config = dict(
    activation='gelu',
    moe_layers=[0, 1, 2, 3, 4, 5, 6, 7, 8, 9, 10, 11],
    router_score='softmax',
    balance_loss=0.000114,
    init_std_router=0.00849,
    n_head=2,
    norm='layernorm',
    positions='rope',
    rope_base=500000.0,
    schedule='wsd',
    batch_tokens=[32768, 65536, 98304],
)
Below are experts of layer 3 (counted from 0) of a mixture-of-experts language model. Rows are named router (the router's row for the expert), up (a neuron's input weights, with its number) and show model dimensions 0-191. Each number is 128 + 32 x the weight over its row's rms, rounded and kept within 0 to 255.
Before each expert's rows: a language model's description of what the expert responds to. This comes from a sample of Wikipedia text that the model never trained on.

# expert 45
Beginnings of country and nationality names such as Russ(ian), Bel(arus), Geor(gia), Nor, Aust, plus prepositions like as, under, with.
router [117 120 155  92  89 216  73 156 108 144 103 150 128 124  92 125 141 184 106 146 116 110 121  51 106 176 143 120 163 179 120 180  95 153  99 139 172 128 144  91 158 114 156  96 123 109 133  74 174  96 150  84  84  99 132 136 174 142  88 131 119 129 100 123 159 149 124 127 119 129 145 153 141 142  99 167  75 154 126 120 170  90 169 123 172 138 142 162  98 143 192 170 125 101 110 108  99 131 115 145 143 142 117 139  81 175 116 174  72 125 128 208 177 207 156  61 183 139 126 147 127 113  84 133 124 159 156 115 129 134  66 141 179 154  75 125 120  96 153  79 101  74 131 161  88 113 164 187 106 152 115 125  73  78 122 138 195  85 172 189 119 122 115 109 104 163 135 150 112 118  91 156 123 103  84 163 139 108 116 135 125  93 105 145  64 140  97  85  76 135 106 148]
up8 [123 167 127 156 129 131 149 153 156 119 154  88 158 159 119 125 184 124 110 160 126 113 128  90 108 126 155 138 103 198  54 222 136 149 140  44 136  98 124 138  99 158 125 107 154 134  72 124 118 110  92 168 152 133 120 176 152 118  81  69 104 111 137 131 102 112 118 125 152 140  77  77 154 132 126 146 135 114 180  83  97 144 171 131 123 170 165 125 115  95 129 107 148 167 128 186 167 125 170  92 118  68 155 124  54 198  88 101 170 133 122  39  63 110 155 127 155 158  67 143  96 107 165 125 133 124  43 169  99 122 121 126 139 165 114 106 125 174 128 152  80 160 191  67 128 162 126 142 176  74 142 125 134 155 146 122 143 155 131 100  99 152 116 117 125 137 163 103 140 134 151 107  96 116 113 154  95 112 177 130 134 140  91  73  90 133 147 171 102 150 161 193]
up9 [110  90 119 125 228 185  85 142 136 127 133  77  91 170 113 159 140 116 218 153  93  74 149 115 118 142 144 117  80 120 148 136 152 144 147 166 125 175 149 106  92 135 156 144 141 183 127  95 133  96 150 127 175 171 152 108 133 160 181  89 133 105 139 141 165  99  95 186 134 110 111  65 138  58 105 162 112  97 125 143 147 103 153 103 129  91 173 100 118 106  96 136 122 136 200 102 146 143 181 128 170 114 105 121 167  80 143 136 136 134 176 152 122 100  64 186  83  68 131 197  98 100 156 120  78  93 153 109 198 124 171 147 152 125 109  94 133 156 113 126  88  79 186 128 157 132 141 153 154 145 104 103 154 143  79 142 166  96 106 152 152 164  72 189 126  92 155 150 147  94 174  89 122 136 116 122  83 140 115 152 100 117 115  72 133  74 109 125 136 165 116 140]
up10 [176 133 129 175 137 147 109 105 137 159 141 139 122  48 168 170 140 131 157  40 109 171 139 123 170 117 134  90 130 120 152 176 118 149 118 143  81 142 102 133 111 132  73 118 126 137 154 115 116  85 177  99 195 115  92 119 134 128  94 141  76  93 200 169 140 108 115 117 143 131 105 131 109 120 183  81  76 101 145 195 161  82  77 120 117 136 162 188 127 105  94 151 140 101 118 100  92 135 139 126  79 106 147  65 144 145 141 125 131  86 192 132 130 132 128  96 171 127 176 180 170 155 102 118 104 209 130 144 157 147 150 128 134 122 142 155 126 166 111 119  59 134 119 126 148 142 145 108 120 100  78 161 152  98 128  83 139  90  96 159 130 167 137 141 166 158  82 117 108  60  93 168 160  28 150  66 176 108 154  90 121  86 190 110 142 119 103 164 119 159 111 156]
up11 [142 135 104 128 187 178 133  98 156 184 150 153 181 143 103 159 103 154 144 113  38 109 158  54 117 123 124  95 132 124 153 155 144  78 104  85 135 123  98 106 114 137 134 106 134 139 151 147 207  70 127 149 148 149 135 176 117 108 100 136  90  91 147 129  98 143  96 184 158 193  76 163  80 101 116 104  98 117 130 156 173 112 167 143 144 101 166 140 137 151 188 132 119 117 126 180 102 166 163 157  93 111 122  86 160 131 172  99 124  97 168 133 101  75 109 128 154 130 167 157 125 127 132 145 120 105 150 115 102  99 102  95 105 112 137 149 149 143 147 178  36 108 154 105  84  97 153 188 192 140 146 153 203  83 113  97 137  92 118 189 105 134 119 136 160 151  93 151 107 109 112 141 151 131  69 122 124 120  92 137 119  75 148  48  93  67 200 118 112 150 144 167]
up12 [146  64 154 178  95 130 115  62  77 153 160 150 136  71  89  87 131 123 131 137  87 173 116 158 177 146 121  78 106  78  85 141 172 129 139 129  71 180 106 164 129 142 116 165 162 127 117 144 198 104 146 168 117  96 138 125 135 102 138 144 142 107 176  89  83 116 154 144 130  92  88 116  65 140 112  71 100  97 213 166 112 157 152 124 119 154 202 101 146 137 113 164 162 135 134 160  88 111 133 126 136 102  99 125 176 108 198  96 111 146 146 141 164  73 126 167 170  96 114 101  83 169 179 140 130  57 134 138  86 125  66  82  87  78 168  87 188 129 105 138 138 117 128 100 174  98 100  92 109 126 146 144 139 204 149  84  95 148 149 176 130 203 108  96 130 148 123 101  88 109  98 155 128 140 147 133 144 131  85 102 115 131 115 149 111 109 102 105 135 147 160 110]
up13 [163  90 138  98 104 119 137 180 121 151 142 163 129 148 108  69 155 109 138 171  83 182  74 182 123 152  78 140  90 141 173 128 130 174 157  87  94 155 101 144 152 110 151 118 137 123 109 156 145  94 119 123 105 204 144  91  86 183 107 133 114 161 156 153 130 152 124 107 117 171 139 122 123  92 118  98 139  83 111 120 180 170  93  92 120 123 116  74 100 130  65  78  83 124 157  94 164  95 135 103 207 125  88 144 162 146 181 128 155 150 143 179 108 151 145 115  48 160  33 170 121 101 134 114 130 138 136 133 108 132 129 139  70  89 144  63 130 146 140 142 153 124  84 147 135 185 108 131 100 101 105 104 156 143 109 153  52 176 208 126  99 172 143  82  81 123 126 112 139 166 150  49 118 110 116 118 133 155 128 163  99 119  55  88 121 135 122 171 148 132 105 137]
up14 [132 160 110 124 174 101  64 130 140 112 121  77 129  94 215 151 179 151 138 178 138 100 166 106 134 135 117 143  82 147 112 155 127 128 122 149 113 102  66 126  77 100  90 117 152 150 159 156 116 147 162 167 137 121 140 124  73 160 145 100  88  83 130  92  76 125 155 110 137 118 136  61 207 110 134 110 107 106 161 104 136 146 215  93 118 152 100 205 148 116 151 139 145 141 146 156 133 141 148  66 165  77 134 135 116  91 179  97 190  98 101 123  88 180  61  93 147  95 143 106  81 119  78 129  76  76 141 150  94 150 147 168 113 142  68 129 157 175 123 105 163 133 114  99 130 158 124 106 159 134  85 126 152 142 134 133  86  99 119 179 113 128 157 128 142 122 156 139 146  89  63 119 151 121 164 174  46 174 159 158 172  92 154 146  76 123 157 160 157 137 113 153]
up15 [116 167 142  94 107 143 147 153 178 129 166 114  76  94 157 140 137  99 152 151 154  45 130 106 137  60 139 103 150 125 104  68 162 152 146 108 125 117  33 154 103  73 118 122 199 121 134 145  58 169 136  92 104 138 158 111 162 190  76 120 168 157 104 141 154  80 111 152 156 130 109 114 109  95 108  93 141 138 129 112 182 193 144 152 102 148 130 132 156 107 158  79 129 141 160  95 141 116 164 155 141 118 136  97  80  89 142  76 164  47 110  74 111 127 153 120 113 135 122 132 166 122 158  72 124 117 197 135 150 102 147 144 132 125 233  79 131 126 140 153 163 103  96 123 151 209 127 125  41 112  46 158 126 157 121 117  85 154 121 116 140 136 117 130 118 142 154 165 132  92 149 114 141 125 117  70 113 120 146 109 115 146  91 102 158 141 140 163 178 112 144 151]
up16 [154 115  92 115 121  52 121 156  76 113 117 111 160 110 127 150 149 149 116 113 156 143 107 153 166 159 134 139 158 174  59 137 136 128 144 155  62 132  49 116 126 134 113 113 140 100 156 129  99 133 143 111 166 108 163 138 137 159 134 159 101 178 189  83  94 161 150 165 120 116 132  91 169 104 127 167 140 101  94 133 130 140 110 180 107 109  92 140 142 137 166 127 136 156 159  74 116 109 150 124 118 120  79 142 142 228 123  95 131  56 173 195 146 128 122 119  89  53 146 120 134 185 100 109 209 131  87 111 138  99 111 150 127 153 161 133 167 122  97 102 194 113 188 113 140  75  95 123 102  75 120 193 115 117  68 106 149 122  77 190 106 130  51 130 174 142 148 130 121 177  91 123 107  80 123 141 145 102 138 113  73 152 160  62 126 152 130  91 124 167 106 146]
up17 [141  86 120 113 197 168 122 150  76  95 145 146 152 180 137 143 111 113 137 120 132 147 160 123 120 113 149 160 172  89 147 113 101 113  89 142 117  87 205 153 159  98 119 170 106  98 111  89 147 137 129 164 125  92 115 146 135  93  94 149  93 153 100  87  49 147 150 118 170 130 149 111 157 148 136 157  79 130 125 167 158 117 150 192 153 104 161 141 192 138 188  59  82 128 165 157 137 121 131 156 154 155 154 129 123 171 119 146  89 144 184 119 146 123  64  73 187  47  96 177 133 135 122 104 187 160 139 110 127  83  92 114 132 118  66 127 164  88 133 106 148  66 171 126 143  70 175 173  69  99 132 144 104  89  97 125 147  88 134 125 128 116 139 150  56  96  58 111 189 125 128 136 125  89 111 129 135 131 159 112  60 124 152 143 109 130 130  70 116 134 178 120]
up18 [117  83 128  94 160 115 103 141 107  77 158  30 142 150 126 176 170 138 102  66 123 181 129 158  99 137  60 115 154  99 107  77 160 133 125 146 105 193 169 159 133  96 163  89 113 135 110 157 149 128 136 130 166 123  73  51 106 147 132  95 109 136 144 101 151 128 168 108 139 126 157  94 105  89 131 120 145 168  97 120 111 120 123  81 144 118 119  89  90  87 116 139 168 118 133  87  98 163 115 129 150 133 148 152 114 189 143 134  73 138 130 189 139 212 149 114 108 119  67 175 146 164 120 139 157 185 120 136 106  70 123 156 106  87 106 128 152 145 157 120 186 125  98 121 125 142 153 158 194  75 210  92 157  69 112 124 105  85  75 135 118 143 159 160 185 177 111 127 175 111 126 122 119  93 173 132 154 149  98 118 144 177 102 101 124 104 116 120  61 148 111  68]
up19 [112 101  59 108 137  60 112 141 144 175 158 120 131  98 106 139 105 135 138 131 140 168 132 135 158 191 158 157 148 147 161  89 194 124 181  95  56  94 121 137  99  93 128 126 156 121 149 139  94 112 147 125 149  58 170 134 142  63 136 168 110 159 105 137 116 165  81 135 123 123  99 136 119 117 141  67 164  99 156 137 133 126 145 184 110 103 177 130 155  72 112  89 162 154 113 151 134 111 161 163 113 119 151 148 170 111 194  77 144 159 102 119 153 135  94 190 108 148 130 152  96 113 151 111 153 132 145 132 144  61 140 131 115  75 202 163 122 132 166 171 102 126 149  53 153 103  61 101  76  73 135  89 149 111  89  96  92 165 126 130 182 149 141  67 135 140 112 133 135  97 124 134 101 170  98 176  99  76 118 134 161 190 113  67 162  76 191 139  97 160 141 136]
up20 [158 106 114 133 139 178 131 129 139 130 132  90  94 116 138  82 133 129 154 133  95 116  96 122 140 168 125 114 119  85 139 136 161 134  64 139 144  87 101 117  98 120  76 195 127 139 180 108 106 131 183 106  87  98 128 117 166  90  98 134 155 109 121 143  58 105 120 125 158  85 141 128 120 109 118 142 144 135  89 105 119 139 108 186 136 196 110  93 185  98 198 115 109  95 159 182 103 145 134 120 157 214 165  91 114 150 151  87 127 129 144 212 131 121 152 145  99  90 110  85 135 103  73 158 173 123  97 120 200 103  68  62 105 143 149 154 142 139 131 144 167 130 128 147 107  56 133 124 102  45 148 174 131 126 124 125 202  49 134 207 134 153 170 161 125 138  87 142 134 112 113 149  66 150 102 192  99 158  98 130 119 163 145  72 147 105 142 144 126 138 110 160]
up21 [127 106 106 142 124 115 145  87 107 138 188 118 138 111  97 134 192 151 148 112  99 137 116 108 163 123 145  84 148 118 138 164 200 129 145  99 161  97  64 133 119  59 115 119  90 160 142  96 121 100 169 138 171 114 123  76 176 101 188  91 154 112 134 222 112  84  69 123 129  54 115 130  39 140 132 110 166 132 159 127 193 148 169 133  83 146 134  94 157 103 133  82 150 125 139 142 157 112 145  69 139 164  99  91 123  45 132 137 126 100 159  40 160 155 161 104 150 157 192 120 107 128 109 140  75 110 143 136 179 171 129 117 123 117 191 145 114 145 103 185 182 113 123  62 122 120 146 107 156 109 160 155 122 142  92 115 164 166 139 105 109 117 147 129 136 144 104 106 114 121 129 113 148  68 138 119 149 147 156  87  92 125 176  76 202  95 161 117 142 107 115 125]
up22 [134 132 124 155 134 179 116  78  98 150 118  93  94 113 106 150 110  72 163 110 133  83 173 108  78 101  68 122 132 117  93 102 133 120 119 124 137 132 151 121 123  91 135 130 144  79 186 123 118 128 143 122 177 176 150 150  71  86 171 124 118  66 169 130 138 106 100 181 148 131  50 134 153 118 144 148  68  99 163 113 147  85  96 104 166 139 117 131 119 130  76 140 114 143 121 103  98 183 187 152 108 135 201 119 136  76 147 114 169 194 139 164 129 104  95 187 172 113 107 140 102  77 118 123 130 126 188 143 150 145 112 168 135 120 168  77 158 135  76 155  72 133  81 147 135  92 106 169 134 109 130 132 196 107 126 112 149  59  75  88 201 125  94 204 172 154 169 172 120 134 119  94 185 131 137 141 146 143 176 143 138  82 151 113  81  77 151 160 110 154 124 107]
up23 [166 137 104  83 107 116  65 184  91 169 155  66 115  95  69  96 140 110 132  97  98 132  65 121 139 140 100 112 158  90 113 124 150 153 175 136 122 121 105 140 171 162 149 117 171 162 138  75 126 126 137 123  96 124 124  84  86 220  69 120 136  94 117 129  89  81 173 134 156 151 109  81 101 155 156  82 161 171 146 105 131 127  97 158 161  80 157 207  97  90 104 151 129 122 122  58  69 209 126 123 137 115 159 106  98 121  91 141 183 134  63 148 112 127 157 212  76 138 103 166 141  80 109  83 112 173 131 147 104 102  99 158 126 125 113 115 192 155 158 115 148 122 132 107 139 160 161 116 108  88 126 127 110 102 155 169 163  82 191  84 130 148 156 144 134  97 113 120 174 173 163 125 120 106 167  95 150 108 146 179 144 135 103 127 163 156  89 155 120 116 121 106]
up24 [159 123 130 170 133 142 146 150 183  60 156 104  99 110 122 144 107 140 149 125 105 110  60 119 165 125 136  96 154  93 144 126 140 143 154 155  95 139 133 103 134 139 128 186 145 131 113  79  74 141  70 146 100 162 150 101 159 144  96 103 138 120 100  95 127 186 125 177  94  58 138 141  94 188  93 104 116 141 135  99 181 132  62 121 116 100 136 100 127 133 139  98 187 127 152  64  78 142 123 105  95 126 148 164 149 208 116 131 106 150  79 101  75 160 189  81 189 140 209  94 116 125 172 134 106 153 124 117 154  96  71  90 102  77 179 156 133 177 104 138 168 174  74 159 139 106  94 137 115 171  85 149  76 139 142 176 131 147 170 152 123 150  77 129  63 174  82  98  97 154 145 100 123 125 134 151 172 123 138 140 157 133 105 158 102 133 104 143 120 123 146  47]
up25 [ 86 120 101 105 180  94 139 174 135 101 135 163 126  82 149 146 179 144  87  95  97 100 116 147 158 126  94 136  92 125 165 117 133 130 137 124  67 144 180 158 135 191 169  90 164 128 130 127  76  64 121 158 137 110 123 173 134 146 114  84 145 147  93 103  97 174 164 140 189 234 122  99 126 131 151 142 115 131 169 156 105 173 123 101 126  67 182 142 167 150 102  92 113 126 200 173  89 103 149  99 133 123  97 203 152 110 131 101 134 165 143 156 133 103  84 142 101 160  84 185 205 142  81 134 122 134 160 176 101 121  63 112  66  73 151 127 148 159 115 147 120 129  99 129 146 118 135 127 143 124 142 108 112  96 136  98 103 146 127 158 131 120 177  75 153 157  58 101 202  91 123 142  74 112 175 127 115  98 142 127 148 110 112 121  80 129 106 176 102  87 170 135]
up26 [137 175 126 122 170  89 157 114  44  98 114 101  90 179 170 152 140  91 140  91 148 103 104 115 147 143 119 129 102  84 151 152  77 137 123 106  60 121 156 138  92 138 137 155 137 156 166 158 115 133 158 159 144 114 141  97 158 140 114 124 129 159 127  88 155 171 107 180 197 210 130  87 117 162 158  62 160 110  58  52 107 114  89 117  91  77 195 211 133 102 132 126 129 153 147 137 150 173 183 117 143 118 111 102 157 173 139 129 141  76 113  72 147 141  62 135  76 138 155 185 146  90 166 123 108 132 113 159 138 136 109 180  83 112 127 117 106 125 154 139 190 129 144 100 104 171 133 152  94 132 155 164 115 137 140  81 171 135  93 111 154 128 174  99 132 100  62  60 130 166 136 150 130 149 166 176 148 116 141 121 139 146 109 113 143  99 157 147 192 100  85 124]
up27 [160 128  96 191 122 164 108 157 104 164 113 181 124 116  76 118 147 115 101  61 100 167 158 125 143 132  97  78 208 138 154 110 161 101  77  84 101  92 132 137 161 140 120 108 157 129 152 183 182  92 135 108 105 111 160 125 134  77  93 174  96 134 142 144 102 123 152 129 135 103 138  74  85 124 118 103 133 136  58  98 104 180 104 157  82  81 124  74 155 120 135 113 127 130 150 180  78 173 159 109 116 124 100 108 147 149 183  82 155 130 141 178 201 112  86 138 174  89 121 167 141 209 121 146 156 159 166 120 156  64 127 114 114 135 118 149 141 107 143 115 171 153 153 111 150  98  95 193  68  37 132 133 159 181 128 132 146 161 137 177 135 196  97  90 125 112 105 143 187 164  95 119 136  79 102  86 163 156 137  98  84 124 140 121 132 107 111 134 137 131 134 146]
up28 [167 111 172  96 148  74 120 168  85 127 219  88 110  96 185  77 148 136 156  82  71 165 135 151 132 122 124  46  80  85  70 170 104 134 107 131 115 109 122 114 119  73 136 164 141 143 125 154 158 172 134 151  87  88  97 131 108 116  80 114  95 127 129 143 114  96 186  99 121 173 145 116 106 123 117 114 107 108  92 146 131 137 121 150 150 144  96 121 115 153  93 159 162  74 135 194 109 164 156  97 103 160 135 106 160 115 205 123 133 116 167 128 139  78 106 119 105 113 117  88 126 169  95  97 148 135 178 151 108  92 128  66  97 126  94 119 152 161  98  84 183  71 149 136 119 238 152 117 132  97 118 215 174 167 122  93 138 137 153 163  91 142 145 120 126 114 120 147 170  96  93 136 150 138 156 108 113 126 180 122 137 124 151 160 141 119 139 189 136 173 183  86]
up29 [119 129 121  59 138 159  96 132 126 131  59 143 126 198 166 158 115 130 162 104 119 146 211 111 145  69 142 127 136 161 104  93 168 144  94  84 125  92  80 168 177 149 115 166 124 109 165 129 183 138 127 177 159 108 109 137 143 116 180 136  67  91 152 116  79 160 128 122 191 152 124 127 159  42 165 160 144 104  53 122 183  79 120 202  82  99 125 154 120 101 121 148  97 125 180 126 139 136 134 135 147 116 152 161 124 123 171 133 185 113 128 160 131 128  92 129 144 103 167 153  86 143 154 149 151  87 108 123 166 124  43 171 141 145  58 143 120 132 132  98  84 121 151 147 119  90 117 157  66  87  89  76 105 110 125  84 135 105 101 164 139 137 103 107 151 111 110 141 125 144 139 181 146  83 138 109 173 116 175  94  51 137 154  66 134 138 138  90 137 102 117 116]
up30 [117  89 111 131 162 141 100  85 115 144 120 138 121 135  93 111 145  96 183  75 116 155 129 136 147  54  87  99 139 163  77  77 208 160 105 104  99 202 110 154 100 152 137 135 172 122  83 160  90 136 155 149 155 124 123  86 131 147 103 121 127 163 101 134 134 145 121 149 119 121  91 171  52  61 136 126 102 151 101 123 138  87 149 178 115 155 153 184 100 157 153 122 160 116 226  99 117 143  99 187 141  91 185 108 112 184 162 172 111 121 148 145  74  98 176 183 103 125 182 175 135 154 141 117 141 154  85  88 125 183  89  81  88 160 121 122 172  98 116 143 107 115 119 125 140 153  89 145 104 120  88 103  86 151  92  75 188 108 136 147 169 174 126 106  79 139  70 145 123 152 153 120 139  89  87  88 153 141 127 200 139 151 139  93 126 136 135 108 126 105 113  80]
up31 [144 105 139 117 117 104  71 100  76 164 116 179 112 134  64 167 132 150 163 128 174 156 164 102 176 148 121 182 110 100 150 124 152 112 150  83 122 180 157  97 127 155  64 134 153 126 182 116 148 114 158 140  84 123 131 122 137 142 152 114 128 110 152 124  45 142 114 131 169  92 204  95 111 114 165 128 152 104  12 131  38 126  44 122 172  98 145 133 128 103 151 146 156 105 133 101 147 169 130 127 120  85 141 117 198 177 134 138 143 106 133 122 167 162  58 138 157 103 181 143 153 109  77 157 132 109 146  78  91 127 104 112  95 111 119 172 155 123 144 127 141 127 185 119 119 169 157 109 106 120 223 153 108 166  98 132 138 117 127 159 118 113 154 161 129 149 119 144 170  81  86 150  96 121 102 183  98 121 117  99 161 141 139 136 150 106 171 168 141  53 140 132]
up32 [141 164 117  93  95 170 117 148 148 122 130 114 121  96 130  97 144 157 113 137 117 143 157 117 171 111 128 144 128 130  11 155 130 155  89 116 133 185 126 170 106 187 130 125  96 112  86  97 136 127 158 149 108 135  98 101 114 176 148 114 120 103 194 122  89  82 123 135 135 157  47 156 102 120 171 168 120 112 118 154  96 148 133 156 140 162 169 197 144 129 105 135 153 152 135 109 141 173 119  74 158 142 140 128 101 224 113 146  70  95 137 130  89 125 152  98 129 136 183 108 109  97 135  70 205 192 134 133 119 101  76 121 101 194 185  94 138 111  57 128 119  92 169 135 102 137 137 142 149 140 195 134  90 168  86  96 140 126 140  84 124 154  94 129 135 128 123 132  95 137 146 104 129 118  92 204 122 101 166 118 101 148  58  81  95 133  49 159 173 166 121 136]
up33 [169 111 132 130 148 156 135 163  58 104 194 115 113 157 165 162 151 127 173  81  90 153 136  99 128  83 137 153 142 141 143 105 109  59 106 179  90 107 141 100  90 115  94 176 109 128 123 169  88  72 169 155 136  78 118 127 166 111 128 146 107 134 108  95 146 161 126 128 194 146 142 109 139 190 142 144 147 140 107 137 195 154 169 197  89  69 129 118 154 153  69  35  91 115 141 167 122 119 139  82  64 180 117 196 156 141 175 137 137 153 142 117 141 143  91 142 159 132 175 139 203 105 110 109 102 164 107 197 175 156 135 131 155 132  73 117 130 163 159 144 113 143 104  88 126  83 147 161 118 154 139 125  72  62  82  99 143 126  68 148 142 120 133  98  88 113 117  94 156 126 161 108 132 117 177 113 113 168 108  63 134 136 114 117 114 125 115  87 111  97 110  92]
up34 [ 78 164 184 150 144 103 134  74 112 137 139 140 144  50 170 143 156 156 144 125 147 138 109 146 135 132 122 173 148 134 103 115 113 136 110 100  86 175 130 169 132 166 102 144 118 150 178 115  78  75 135 116 104 133 126 170 125 138 115 133 120 112 118 114 104 130 128 162 202 167 137 120 121  73 142 122 127  98 149  97  84 137 101  92 128 133 176 176 131 148 118  99 178 140  88  30 123 124 157  72 179 146 107 159 154 216 100 128 116  82 103 140 144 107 107 127 177  48 160  99 106 135  87  89  44  86 165 150  65 142 160 122 101  78 145 119 166 157 137  67  84 178 131 144 176  91 100 100 160 106 208 168 111  90  99 103  97 115 140 151 164 147 148 121 122 158 151  77 140 121 144 144 107  77 118 162 183  96 195 130 165 130 147 127 121 137 100 159 125 126 140 146]
up35 [ 75 136 101 168 172 156  87  99 192 131 130  84 150 152 121 115 178  90 139 134 125 130 116 120 131 150  71 191 181 112 163 143  99 108 124  36  78 139 157 192  94 105 121 105 123 167 150 120  88 150 128 126 121 152 120  51 120 185  67 145 140 173 119 125  90  65 142 103 136 165  68 156 106 126 125 142 112 110 173  62 124 104 163 147 111 141 179 201 177 100 105  83 120 143 162 152 128 128 109  98 154 105 150 136  99 114 135 145  91 139 144 143 140 132 107 139 157 134 143 162 165  54  95 110  92 209 116 133 155 103 177 180 107 135 178 111 156 136 158 150 128 140 160  99 146 147 136 100 110 147  84 171 100 152  81 128  74 102 151  94 133 103 198  96 123 134 124 111 132 108  97 149 149 140 109 102 144 149 174 168 135 147 130  93  71 103 131 149 176  77  61 113]
up36 [ 79 141  93 121 122 118 101 135 181 159 194  71 165 101  65 137  84 155 103  83 160 145 179 117 137 125 125 120 182 144 146  92 124 129 120  96 124 116 131  99 132  83 152 121 116 105 101 140 135  90 104 120 139 125 109 157 135 126 105 119  83 117 196 197 116 100  80 140 106 177 101 137 183  68 153 158 194  51 123 135 138  70  79 124 153 112 167 193 126  58 120 148 168 116 108 111  56 137 171 189  55 214 143 155 121 139 138 100 174 140 136  89 123  59 119 117 132 176 118 185 146 154 148 105 167 149 145 154 127 120 138 129 129 102 150 123 126 153 164 161  76 149 109 113 149 120 139 148 133 126  94  96 127 104 116 113 157 116  99 130 205 122 169  97 154 158 177 150 131 156  71 160  99 121 122 145 146  75 108 132 126  99 129 114  95  78 155 118 148 185 106 111]
up37 [117 120 116 148 170  64  88 136 149 122 204  76 100 122 149 163 128 178  95  91 106 127 140 125 208 138 124  60 148 143 132 124  79 136 143  60  94 187  96 120 152 171 110 131 171 134 141 105  87 163 125 134 105 186 136 153 136  89  97 115  89 116 130 130 147 124  72 143 203 173 129 105 144 122 156 110 166 105 160 160 182 123 104 108 109  93 168 137 142  50 147 162 160 160 131  74  79 101 129  79  71 106 100 114 128 139 149 107 115 135  81 127 132 103  94 110  99 157 120 132 130  69  94  93 102  94 135 115  68 154 109 138  77  84 108 161  84 159 203 139  97 131 154 113 129 121 141 133 184 157 155 165 107 123 140 143 124  75 151 108 150 135 177 177  93 181 141 105 169 157 116 142  69  91 149 140 151  98 138 167 157 100 139 181 118 121 157 167 202 128 126 151]
up38 [130 134 104 138 116 134 154 157  78 121 160 154 109 143 125 158 125 104 188 113 117 166 127 106 132  98 164 207 120 168 121 109 150 133 170 145  94 131 147 162 137 172 148 155 119 130 137 126  77 105 225 168 118 105 131 105 138 179 120 163 141 181  82 118  87 177 119 123 180 109 132  90 103 118 123 172 155 101 135 128 149 136 130 182 158 100 141 129 150 149 113  31  84 159 144 145  99 138 147  41  85 149 110 181 145 182 111 140 106 153 146  78 180 175  63  83 131  68 174 138  98 117  64  91 134 110 142 126  97 155 170 110 122  66  97 153 175 138 131 123 126 138 146 150 140  74 102 137 148 114 162 143 100  97  58  80 128 105 152  75  93  94 143 160 116 107  56  70 168 106 147 105 119  86  89 145 144 113 152 123 118 152 188 125  95 147 105 133 103 165 137 121]
up39 [123 138 146  85  96 112 138 126 154 110 157 139 131 146 102  93 208 112 157 160  98 164 138 118 122 117 146 132 123 189  82  94 127 136 159 108  97 131 135 181  94 146 141 136 173  81  70 110  62 140 121  49 176 166  81 178 142 173 104 103 121 117 167 146 113 128 157 112 116 147  57  64 114  77 117 130 155 138 164 108 113 181 131 127 123 125 121 131 207 112  91 178 158 128 114 102 131 159 143 150 170  74 142 147  37 202  80 144  97 142  91 157 123  95 131 141 178 146 104 131  73  61 143 146 155 120 104 122  87 165  74 133 133 110 118 148 163 141 177 122 100 117 117  99 130 165 108  95 114 137 178 142 154 186 120  82 109 129  93  91 146  82 144 147 156  98 112  58 117  87 135 150 167 103 127 150 119 121 103  88 121 194 169  62 135 140 119 134  90 132 144  95]
up40 [109  97 147 103 125 132  90  58 125 118 132 113 116  93 106 162 166  86 156  75 167 106  96 124 176 137 115 129  91  80 172 101 103 161 169 115  89 152 116 107 133 185 115 123 140 148 161 156 103 170 147 177  74 108 177 155 138  93 139 115 184 136 105 162 111 158 130 150 183 110 109 163  93 111 139 153 135 119 140 148 142 109  98 140 147 113 116 137 150  60 162 119 168 129 155 127  58 186 168  88 132  77 168 134 119 198 176 133 102 138 106 162 170 155 120 201 131 126 151 137  99  80  70 155  95 140 101 125 165  85  51 110 151  74 135 144 115 120 161 128 106 134 124 125 176  83 150 137  98  88 184 145  82 119 122 193  94 133  77 186 140 108 127  91  74 126 104 166 132  97  93 146  59 157 116 134 144 139 130 111 136 149 201  84  74  87 152 172 107 150 131 107]
up41 [132 116 153 133 174 122 108 211 150 143 123  97 200 169 131 149 109 144 171 108  78 157  90 133  86 130  63  81 166 122 119 135 107 100  92  89  83 219 148 164 110  87 145 208 152  79  94  86 127 134 192 125  95 120 128 123 138 100 106 137 123 167 134 123 132 153 119  97 105 164  86 165  76 112  93 186 131 104  73 104 184 158 143 111  86 165 129 110 158 116 127 155  94 146  86 123 157  99 147 100 140 135  89 142 144 191 165 122 108 104 116 169 146 149 132 125 131 154 143 129 149 105  88 109 153 131  95 164 121 140 116 119 128  81 147 173 143 157 146  80 124 131 165 141  71 145 150 171 180 158 170 152  97 167 116 178 139  89 185 126 107 173 121 112 154 112 114  72 135  62 161 100 136 122 144 165  70 109  96 139  86 169 124  90  92 103 107 129 131 199 116  62]
up42 [164 148 112 181 129 131  85  92 129 141 115 105 146 123 119 143 188 189 163 129 139 124 113 143 143 102 107 161 143 197  82 142 162  98  74 114 119 139 124 162 166 193  79 174  83 174 180  84 110  78 105 120 189 142 143  90  91 131 143 149  72 104 150 153 145 132  84 147 174 162 104 162 164 113 166 137 128  76  97 134  98  98 113 133 120 148 152 173 131 114  71 168 121 129 140 115 103 186 123  86 124 118 165 112 174 124 118  85 147 106  95 161 107 147  85 184 155  88 155 123  76  62 117 191 136 139  92  99 112 114  68 156 115 122 117  87 147 133 143 166  92 144 165 187 163 119 125 121 162 140  88 105 104 128 138 173 103  82  76 147 205  97 125 184 112 134 140 148  98 158 106 133 130 102 111 111 153 156 180 131 135  92 149 157  43  78 125 143  79 139  89 162]
up43 [116 128 134  97 174 148 116  74  89  83 187  91 137  83 167 113 135 120 154 121 118 161 147 164 148 113 113 111 127 180  91  79 171 151  98  55 125 123 109  88 103 112 139 125 151 167 147 145 163  77  92  97 132 170 163  86  87  88 102 112 151 151 114  99  83 115 141 156 132 176 170 133  88 141 148  43 135 165 172 126 116 108 139 160 114 164 176 109 114  96 111 139 148  78 192 147 199 147  79 147 140 128 157 110 101 127 172 101  90 163 153 125 102 112 197 173 169 129 178  82  77 143 199 144 145 162  85 131 126 103 163  89  79 169  86  86 158 159  86 158  75  99 118  95 118 172 129 139 180 148 117 160 187 117 121 132 146 147 157 111 121 163 168 123 163 156 109 136 145  94 132 167 114  65 125 124 134 177 120 129 153 130 133 118  84  64 165 164 133  90 111 133]